Experts of a small language model.
Size: 12 layers, width 128, vocabulary 4096, 24.6M parameters.
Experts: 16 experts in each of 11 layers, 512 tanh GELU neurons an expert, 1 pick a token, a softmax router.
Training: a variant of SOAP for the experts, 5277 steps.
Below are experts of layer 4 (counted from 0) of a mixture-of-experts language model. Rows are named router (the router's row for the expert), down (a neuron's output weights, with its number) and show model dimensions 0-127. Each number is 500 + 25 x the weight over its row's rms, rounded and kept within 0 to 999. Numbers have three digits each.
Before each expert's rows: "raises" lists some tokens whose logits its average output raises strongly, later layers aside. This comes from a sample of Wikipedia text that the model never trained on.

# expert 3
raises: "'s", "’s", "er's", "rey"
router:513512484478485502498484538492489506555481557501439478493489521482471539540485530514493500522477516489470478532532448548484522535495546514509523495458502497516487468513522494524512489501516498515505493491513498492498523498537508497494481514476509510459448499460525475477548534519511504511513506471481531522506453461507468532544530499545491539508488483497465512527526521460543508504457
down2:510510462485487503551534531516473490491494507476468484543522514478481492516487509470484488520491523486467469482492485509471503483512517478485510529478530476507509494494537539486467539564511507547478509449536485489550493504448505461496499482531497508430509539458483538500475483499509542493514506546502495467508498469506563507515500525557509498473482509488509516480488491509508480536473
down3:475541521488510562506517513459485513519531545511538460499516465548499480473509510533477472478489487499530556548477488486479492505495494507482501479498578529521475457527506469533484495511486505504491512526499510505501535561532476516500529518530504529542512481495508449495459507460517477522500473539517510513503519518507498519501459503552462515499483525485507500481497490518501493502461
down4:487487529518531459549475496489527496506492515514541459501493466504524537489498451490505530525528488434513480535509523506492502501513472470507472468491520484509482493527548454519506497483480541480529487488501523531522457516504525486485501497483490472534482524526536499514493507489482498463494506499448540513513505509482543456502521466504506506563509499495478532478536487547439533475505
down5:506511476505495500500477503485540494468481491486511475499504506486495488484470457522481467470503480525534555533442509510461486494513470554539528513530510501488451476543497558513521508504512493464518498458529474515484542443508470493495493501556470467498477528451483501500469503502491514499514452503511518522448474514468496491538498515479487482460499445502529496505519476501495518481494

# expert 10
raises: " of", "ese", "ians", "'s", "’s"
router:511511486479487508485478516506511499563477552491435478490491519474455533524501517522476496512478515485459473528534445541481516524503556509519515484472500485520484445514508488538506485489521507511504481488518504477507517501540494483475478507474500513461471497450528480473535535518515499515525497471491527513494464463509462524539528479536485535508479479507469510520517529464536503498458
down8:486510510493542525535494507529521521497494480480500482551526512502508479479463508477493486476519488510529526506541496464493556515492516489517518492485475476464542506500455531481477509501486526539485539517449477457508487517502434490481490504506475520557530540492482474511500504491457491495507503551491474516473518523499517466494532525511543535507468520499481503488485566458459525502527
down9:509498497498528534503505526522503497523523523491507491495460480471533462511501517456524565457487472487514526462481467502501443530535513507515535504507520513499499528532498548497484471503489426476497528472514489450474463490460445504493475525494484485531485509496488493470484480549474516494493496464478505503474455500493553486504486547478489514502463544505514500520507542494509492485503
down10:540474483516479488514556479433475516487478522500544498511509517493467500507461472472496518506557522532542470470504466465519495516446478510523461522512514530500517515535558518532505508522506496506497538475489494499580475487518501468501505510510467503498526510503511496519468458514504499528496462479481473461516476519502508512464487511512513493494508470521545508505511464459501508486460
down11:515481522479462491529490493458481489485491520475475493487484468496497505504509532518456544508482503485481487507484518529523509518502503524489481491482486530555496521513505481500461506536567566518482493481526482518550525525461506499516478465493458516513495496524514490541496519514501532525554550469522500483521523481478517463518527478514482503452552516503495498562525448510484488473504

# expert 4
raises: "ist", "'s", "ists", "ale", "aking", " and"
router:513506475498494508501486513501492503556475567497438477488493516462468538532497518508479489516490510497467477528543445540479514530503540520519514468468502480518476463516514487533512494495527499533496494489515507489517506516541498492482480518469507523471456483475540494491543529512511509508513495463484539511501467458516465533545524479544494538514487480503461498521503526457527505503453
down2:513529483533481519536516460534470527459524522473514504514514472488533501493516505501564492519501511476503523475526493523492525483497527516516519520517551507476490512505519538546522501471484511479470500496498494516543526460505478492501461532495498523479539535484521517496509528437516473471526493497518526487484487548452534476519496527475456558507501483468522519447507449494513481490518
down3:458542441542510515487516518494525461550500508461528533490531531500493482495499493504531495467510493495509490500472491514522542491511493493501504487484528521507522511480519512515508482483527476545525526502494496469446521501457511490453463460508499474514487502474499526475506522483517536525479464469485506475481495487523534461467515473499533531473553564488437477493534494489519514534480
down4:498486499501520533461546507444492521479433456531526488445521482525477479512512493474477518526485508483506489462495548503473473498520480521502495513472498503522549503556526534507475502516517534518468515454493495520532487563514474534513495503491520458508476515482500484508490515520497486509526494416526488544506502481484498505496518524513493527521509540545518528490519495517518516493505
down5:469490455488525501531541457546500490467541492480494523481495478479506490508498506535471490557459485525541522519505539492480463516514503513485531500520537506540492551506493479472498515479464504495530513506488520525501497460523451506527482486488525446463504471529487500546523481513499545516496461467484466492516531513542534484494505478466520480499510490502493523469461515483481477496447

# expert 11
raises: "see", "n", "200"
router:515518496471515530479459486506460476505514527462503472472503479582518502497507452446478518499483535504508457491494540467472466507493482477483470507507481484520525547482511509511470507497533496522520526479493495479497486504580505508484473499494517518502459493511463489509500426519502514499491545521512495461538496539491543497464496519546476489537466500509506521494492485522482496513496
down2:503506487501504474475526511491471532475441487489482515500494490522496530493528513488461497502509464473504526430502524466492507517480538496496490477523501443473509483521494497535482511524501530547497525552461475486484474490563560492496506466463535520491457535525516487484495493482528495498485538506465500510537477555485507526509485484513472538502462476525510507487493440506496505511518
down3:491507492532545512478497495515483489503480450493505502497477538519483462482564525471496483507522521512464516530504492553512503505497496540481490557527479470495551513503500507445503457496504506505489485510439533481488517426492497500498469510474563544497478539480507502525470493493487497537447483522496492524477521481490507487484480482482510488452490480482492500506517532491545537492503
down4:489503518468498519490482528504501530492482473521519484488548478541499495502508531481513490525469487524490484497469454488486465486520482520501533493459532502464572539489516497481434449529475482506494463491477520576517512499502494505545506529495498482513510514465516525486518489520501526479528472518514519450500537523530488519519522452441487512503540503505512473487503482506539482531501
down5:470495480497559528542503498473484485481535486477497494512519549499562516506434475470466465513531504493540512477465505516497503489515482466478496519544473459486489522503503500515447554517513550496475489519488488477500448498481512517506499534511495452527509494471514455533502484505497526473537515490476464491525516474489495495518478548522512522494504486527527532508511500505535534477531